From a checkpoint of a small mixture-of-experts model trained on Wikipedia: 128 experts in each of 7 layers, 2482 steps.
Below are experts of layer 3 (counted from 0) of a mixture-of-experts language model. Rows are named router (the router's row for the expert) and show model dimensions 192-255. Each number is 500 + 25 x the weight over its row's rms, rounded and kept within 0 to 999. Numbers have three digits each.
After each expert's rows: a language model's description of what the expert responds to. This comes from a sample of Wikipedia text that the model never trained on.

# expert 4
router:525538524534515472521485542490472533461517499486499459479497487484491508506523523445531499452515489489529504469437495474530494451530469541481462499509497472488536512491503474504492511506495477
Description: Mid-word name fragments. Inner syllables of personal and place names, often in tables or lists, such as Jo-ub-an, Woo-ter, Sa-mark-and, Pan-ick-er.

# expert 38
router:471536479476487460514506480525484525491465443528507491523529476504481540504516521473514523545458486477524462496511515515479486505517524544518542471522468491485517508539495487465526512499515506
Description: Heading equals and fields. Equals signs closing article titles and headings, table pipes, and infobox field words like birth, Location, Headquarters, origin.

# expert 62
router:510466509516457501485496524507537528515513525463527449512530463488527498523477491495501520512457494471542460510503476525476523531474444517517511522482505549463511503464499507471501502516492526
Description: Opening parentheses. Opening parentheses and brackets before disambiguators, dates, coordinates, or notes, as in (American TV series), (born, (c. 1609), [9].

# expert 45
router:496461509512489506488524535507516494527530492502486452499476481483514509504464516505495503486529483513465522463509494537512500510517553515470514448519498553459465486484472517500482550497484512
Description: Raw bytes and odd characters. Byte pieces of non-Latin scripts and symbols, line breaks before list items, and the letter f inside names such as Wilfrid.

# expert 56
router:522472520468531494521490536475483504459495494519465510489494491526489495474437513490504468516538552527503510495473522550493470484466492549477478443496501492508529503487489506516449465526522490
Description: Place and nationality names. Country, city and nationality names after in, of, the, such as London, India, York, French, plus name starts like Kong.

# expert 18
router:545455505477519481528514518516468450500518489533464482448506511493483503499526512523514521485507520481538524486466523482530493477495485550473514490515525491520561556502501470479548491495516520
Description: Foreign name syllables. Middle or final pieces of non-English personal and place names, such as dou, shi, ić, burg, ski, often in tables.

# expert 40
router:528543530522490534483481463522472507477478486488485522512488482492528485502467531496522443513561476529482524504512525509505525505531510552503484513524468481553471466490498509508468481514533505
Description: Role and kinship nouns. Nouns for people's roles and relations after articles or possessives, such as singer, sister, writer, teacher, father, politician.

# expert 44
router:460468490460502449490483521484513489494526503471458537489478507506510512498434540530483526521522463518480518539556522479470499463549500526495446516465467483537523529470529538496484506487485510
Description: Years and closing quotes. Four-digit years after month-day dates or in, such as 2022, 2016, plus closing quotation marks and sentence-final periods.

# expert 14
router:535472472527493510481492490489523504502486516506503485551560535503504511512522528515507471533527480520484493455505462507525455476495503492513491493499521508517450545510455462520507486495516498
Description: Existential there, became. Existential there/There before is/are/were, plus became, held, You, where, often at clause starts in prose.

# expert 61
router:453545469516515489506517490510507507484462534505519492485500488471480482529482527511496512503476460510456533453484540485445465490519523526493468438528432553492468464483506529550527518499491497
Description: Line breaks, rare letters. Line breaks after list items, and rare letters x, v, j, q inside names, like Laxmi, Révfülöp, lexicographer.

# expert 31
router:502512487514512555532481524484526527475512503511512453524477494455534498515457504512479485476549490520484450493498473519485471515497477491511453505546499533486476507498496534520507537495499520
Description: Mid-word letter pieces. Single lowercase letter pieces inside rare names and words, like t in Capt. or Spitse, plus List and See headings.

# expert 34
router:525515494542500524509474470478522494492455518540539512550514514513525490481461483524482518480542457514506501477484501514511500474476514459508501496477514488494482483540526478486482512473516518
Description: Plural s and nouns. Plural nouns and plural -s endings (games, teams, members, Origins), plus s inside words like cre-s-cendo and Bueno-s Aires.

# expert 20
router:526475494481534441481438448490480502500487457525535547476533520526523536480464496501512516489484491541487521488498527481492508552538456508444517538507501474476490522458508555468512510514466469
Description: Mid-word suffix pieces. Word-piece fragments inside longer words, especially endings like -or, -al, -ar, -ic, -tic, -un, as in councillor, projector, nuclear.

# expert 33
router:524541547526506485505529574509482490488518447487499475501511473491492515508480481481510498468526549543551524450472514534503468479486461520529486433512539504504517478555502516452524528490517510
Description: Foreign name fragments. Word pieces inside non-English names and words, especially Spanish and Slavic endings such as ez, án, aš, and Binomi of Binomial name.

# expert 1
router:548504523451529523489453512520529489502479479492519507496491476531544513549501468474477476498541498498492518506528508488498486502493511496473502464524497507493460514458530504476557535536493487
Description: Capital letters, acronyms, which. Single capital-letter pieces inside acronyms, units and names, like °C, FDA, USD, D.C., plus the relative pronoun which.

# expert 9
router:532532505499495522488527537474459529451486494450506547495510515457504514503497530513483451524509474530514521508537508490475505449467486476478524498479511485473468481567477483507476460492491476
Description: Past participles and verbs. Past-tense verbs and participles after was, were, to or been, such as released, admitted, reported, found, confirmed.

# expert 30
router:452486464463514503456511508472545507492543471533521556485453494505502498507524461508513481534512514500521486519519483488517492466503513493488509552509542482529493521522512482461508501531500478
Description: Coordinating conjunctions. The words and, or, &, and list commas joining two words or clauses, as in born and raised, Sarkar & Sanyal.

# expert 8
router:433510460510474534496551519510501494494492474478522460475472499494544503452489501529510514510458517514477502528494532465546508501527533520531563516465524487458451488506458537507471514515523468
Description: Colons in infoboxes. Colons after field labels in infobox and list entries such as Infraorder:, Status:, Network:, plus table pipes and slashes.

# expert 23
router:544536518537491540483533518503468489438500487468491527520499535464500525472502487530500472508490495530509502503527514500471500474482479491449540510505543506485471511575475453541497470476449499
Description: Common action verbs. General transitive verbs after a subject or to, such as made, gave, took, received, giving, found, often in biographies and plot summaries.

# expert 13
router:510490488512517486506475513523516482496490437499502555469518500514551454531487524481504482498541505488559507499505450470535542506522514541550504536466462473480530487502502477503508478506529497
Description: Place-name heads, table bars. Words in proper place names after a direction or the, such as United (States), Street, Park, Coast, plus table-cell bars.

# expert 50
router:514490502475488466541470492503525507508477508510485552526492493529544491514489493496490481498538477526473537508485509489463543495449485516517461474472490495521514482480540519531540494507476557
Description: Roman numerals, group nouns. Roman numerals after titles or War (II, III), nouns like children, people, women, and country names after United, like States, Kingdom.

# expert 57
router:477455460478484455474495479544463467530507503494491532489524537544518516519462488500546540499464536499499470529513491511505522513556427516535522541509552485491484480499506508460485486482485506
Description: Semicolons in lists. Semicolons and table pipes separating items in dense data lists such as race results, scores, rounds and squad names.

# expert 2
router:529532533550460503523494459485532507480538472465478543498500499450512523487508504536506465539509459508526468481524510503502538484491533487486465451457491533524492477493507506504510472491510466
Description: Writing and publishing words. Verbs and nouns of authorship and release, such as wrote, published, said, song, book, plus quotation marks, exclamation and question marks.

# expert 28
router:520502528501473496490548483498502514517529507499508477515516537496498492514503501534558479524482451482530493499449465498452536482471494504472498493451489521477481491477523478512520480499499517
Description: Headings and quotation marks. Wikipedia section heading markers == and === before or after titles, and opening quotation marks before quoted names or titles.

# expert 32
router:468495517503513475544508519536486452537525514507515505502484529543500495458511489533493508479481519499492483530509531474496553489493486497478521510503485480478501506499496527494550577529505532
Description: Definite article the. The word the/The after prepositions like of, in, to, at, plus possessives their, its, his.

# expert 49
router:481503481438496511534450534498536458536513474524511544488497484535515491476550424498484551499514532515502512473495542509500451503518515491503503517510464489481483483506454496506502500484501524
Description: Into, each, compound endings. The words into and each, and the second part of hyphenated compounds or number ranges, like day-to-day, fourth-placed, 1944-11-02.

# expert 10
router:461488508512500448549540519528493537494516488516507463488495528487536536509509486473502531489519523486529491450487494485456521479495536515486461469519488552513526482508478527507525482475487492
Description: CV syllables, CJK characters. Consonant-vowel syllable pieces inside words and names like mo, ro, ko, chi (Mam-mo-th, Mo-chi-zuki), plus Chinese/Japanese characters.

# expert 7
router:546490474499510531475526494499519463467485491508545502486488530465470496468534537540500515522492492538472490496477492516498479472470462497475487492458535499467464501532472475492524476491462471
Description: Adverbs and qualifiers. Adverbs and qualifying words after a verb or comma, such as also, including, both, such (as), probably, already.

# expert 19
router:491515498471478474529509539503543499485497474484508517487477475459495492535440485456509513495550484470503487464528474471457479515484492463499491486550485534490517488476524520517488489527471537
Description: Acronym letters and digits. Capital letters and digits inside acronyms, codes and model numbers, such as FLN, SONACOP, AHRQ, MP36PH, DAMS.

# expert 22
router:527496487512492456507486484527504457486512504477480508489456489509487504498491545440496524461513474456462522485504488515540460534531483492462524515517471457509502520474489507488493500493487510
Description: Second piece of words. Short word piece right after a capitalized first letter starting a word or name, such as W-it-old, E-in-tracht, D-ur-ham.

# expert 5
router:526475493461482473474500555482552512479537507527474516532516471503485447493508477531485528551512500516493506502499541497485451488479478541486444462468519493484516487530520538473527487469491513
Description: Years and time-shift words. Years, country or state names after in, and words like later, earlier, ago, as in a few years later, in 1970, India.

# expert 16
router:493453493501467466498494496486506494496467492526482537514492499494489464530519455488496488502530554476533518461456534505522523495496509494522456469487519492512487500500486506508489479528570506
Description: Possessive s, party names. The s after an apostrophe in possessives (State's, Men's), plus political party words like Democratic, Labour, Party in election tables.

# expert 59
router:527495521499500496505528518512484490487498507549466529493516506508505474532509487542484460482496515492517528525441503475557500527427529467425515481468508473492470490469479517484500523525522526
Description: The preposition of. The word of after part, one, member, Order, as in one of the heroes, plus among and direction words like East, West.

# expert 54
router:503477507552514514504478501526527513526518486516514468524536516529483476509452436537501482479461524466471439515489492481460525514524543479494544536511543500497499517485476466516422531549564481
Description: Locative at, LaTeX. The preposition at (also in, using) after verbs like located or held, and backslashes starting LaTeX commands in math.

# expert 27
router:466508513497486502489485448484499478510473449485546515530498486536529490475490479461510476515508481498504470498476520487529561489554517509516472506429535497513499490487488513519496490488545475
Description: Relative pronouns, infobox keys. Relative pronouns who, which and that after a noun, plus infobox field words such as Country of origin, Association, Court.

# expert 58
router:527497525499504486510483499527499478507503557485491515510512495508535516518497523490460580495502514475489530528539473475531583526501511471497511454476494497476449502505522474520447565529491458
Description: The, line breaks, tables. Capitalized The, especially starting sentences or inside titles, plus line breaks before headings or tables and Markdown table separator rows.

# expert 51
router:541486494480513520517484435543511477511490498506465515488527513528543471532507453476488533513455464533514536465477507516510486477543494503498445509515517501520532548522508503520453468483490479
Description: Competition name parts. Ordinals and words inside competition or league names, such as First League, Second Boer War, World Cup, 1st, Open.

# expert 0
router:509513485518485448528512486525474523498456533527523492504488469537456535457466481490486494474480526491500511499509512535470509515479505527519530492541494502496515502493515520454479535472459501
Description: Table pipes, foreign syllables. Pipe separators between cells in number-heavy tables, semicolons in year or number lists, and short Romance-language syllables like ris, tre, raj.

# expert 15
router:487515533491554456465498480483525484471518462479493509507505512478476474488513544494534503500501492519481517448507472499463520540514485518447529504455496471526502493546505488522486467492492488
Description: Descriptive adjectives. Adjectives right after the, a or an, before a noun, such as new, political, strategic, historic, local.

# expert 21
router:517544499505521525469459479506491525492512529494489474487514498490514524523515485495496471480485520508504470532507537504470505436468526523503531458535555492510491485486506458494505486523496497
Description: Preposition with. The word with, including along with and together with, plus some single capital-letter pieces such as G, F, V.

# expert 60
router:496479526499533489454544524520463516506536513461507510479520529507534513506541488494455502464489492540478495529446498492528493495531477453481541524502495523506511489513496482539506482507501446
Description: Line breaks, infobox fields. Line breaks after sentence-final periods, section-heading markers ===, and infobox field labels like Born, Died, Succeeded by.

# expert 43
router:532466483494516540520511483515489498511512538499476539492545547462522514488535505477500515500497465459493518530548528478500548506492556482489496520557499485523512475485541498499515508475507533
Description: Noun suffixes. Word-final suffix pieces making nouns, such as -ation, -ity, -ism, -ment, -ness, -ry, plus the word high.

# expert 11
router:483505513479498512524525515455499510505492491490496455507525512456492504500557525528516464506484551503515493496535461465503510514504500531492546477522533492487491508502473476491450521505526488
Description: Between, called, named. The words between, called, named, titled, plus name-initial pieces like La, Le, Jo, Te, William, e.g. built between 1908 and 1937.

# expert 37
router:468511514517468523497509500484466516531480480480518537478496479465499488467464484496458508505458458500502511528546513475455524502478499531516485515538491537463493465491471518502533521481460543
Description: Line breaks, sentence openers. Line breaks ending list or table rows, and openers or prepositions like following, due, On, According, prior, after.

# expert 12
router:458481503485492502496470442498461446522518517480509502500526501546469524495498488492520536479490501537467499499549496509495503479519536456541532472477513525519506481492472505466491481530505506
Description: Indefinite article, intro. The article a or an right after is, as, or a comma, opening a description like is a Western film; also It and media nouns.

# expert 53
router:532486485515544521486490483473502510470502478510454503507527507477495514517478545479527485470494549502523477510491464515537485517469495504438485459487520471507514500488543492503482474515476456
Description: First names. Given names starting a person's full name, such as John, Robert, Juan, Rebecca, especially in tennis draws, cast lists and lists.

# expert 17
router:520535492456542499443495513492469503500496495498471507477511483528479508480530497478526477520476519550474527493452525548514499499489494530475522497512509497497503504494538520532502519477541502
Description: Mid-word stem pieces. Inner word pieces forming stems, often before -ed, -ing or -ation, such as encry-pt-ed, in-fect-ion, index-ed, acid, capital.

# expert 46
router:453519527474484495502467487481475459509448512483510514542495524500476483518509514498528517510530475509484520499503532473436526513517504508431533524476500506522495562493513497531505490506472500
Description: Noun-phrase modifiers. Adjectives and nouns after the or a, such as first, one, whole, national, original, year, time.

# expert 39
router:503513507520477499517512509470475496485497536530544504506514520505512499488459495499438516523509573493487440480489486522501489526512524483524524437501489508474526490520513499454473500506493500
Description: Dashes and separators. En dashes, hyphens and pipes between dates, list items or table cells, plus the syllable na inside names such as Parana.

# expert 35
router:519531551491513512509530499507470457479504494519503452466478510488547500536519531478493480491516510507523522452491443529482499535501480519451512461499489571533463495527510475540545559487499509
Description: Capitalized word openings. Opening pieces of rare capitalized names and terms, such as Co, Lo, Pe, Or, Est, in Spe-oc-era, Mar-oc, Fon-sec-a.

# expert 55
router:519490541507483497506517535500503487484492499475481466515486492496491509525520481509505511495505470507499506466481449513475475525479500496506497508522478586505500493508514447528535551526477508
Description: Compass words, name starts. Compass words opening place names, like South, North, West, Mid, and first pieces of foreign names or words, like Lé-g-ion, Sh-raddha.

# expert 48
router:548501503489502507502511458513488496484466485510468545472520505513543468488506513488528475497537535480536544497489469524502514517538554523520483484496496496491489497495546468530511463522490495
Description: Nationality and group adjectives. Capitalized adjectives of nationality, region or group in proper names, such as African American, South Asian, Western, Catholic.

# expert 63
router:500525539499480514519459472495557532474439505484511527549530510537499445537520483477520533517529461508466502500518519498479472487494503520492482489486480500512512510463488467540502495544529504
Description: Place and institution words. Capitalized words in state, national and university names, such as State, National, University, County, Kingdom, plus the word until.

# expert 36
router:462454504505527487484443466466490477531486505471510488562514472532476488490532471517488492474533527526511536511500506486482476512522508500502503522533477481494498538480530533470508501514490500
Description: Demonstratives and pronouns. Pronouns and demonstratives referring back, such as this, these, it, they, often in One of these; also U in U-18 or UTV.

# expert 47
router:500476504509493504541476467461538505482509508457533490475506511473471490487481483501471482487522491483491513467515479495463496485518532548434502502515475535492509545577503491517440489496541489
Description: Table percentages and separators. Percent signs, decimal percentages, zeros and markdown separator rows in election, statistics and review tables, plus header words like Candidate, Votes.

# expert 25
router:477548480513487499488489535547511510526506508507498505491504529503494444492481449548508526504508525524510457515530458499510558524499535479505538545502493517461488475517523494470499524536490532
Description: Hyphens and list dashes. Hyphens inside compounds like cross-country, and line-start dashes or numbers in lists and infoboxes, such as 1., 2.

# expert 24
router:477481467464477504548535534511532486511480499525516527463461494433490458506438490449477516499519509506483473503500525523487460504502519506487481464497485558468485509514487538545482485474483521
Description: Numbers in tables. Numeric pieces inside statistics tables, coordinates and measurements, such as 100, 2.0, 265, the digits after a decimal point or comma.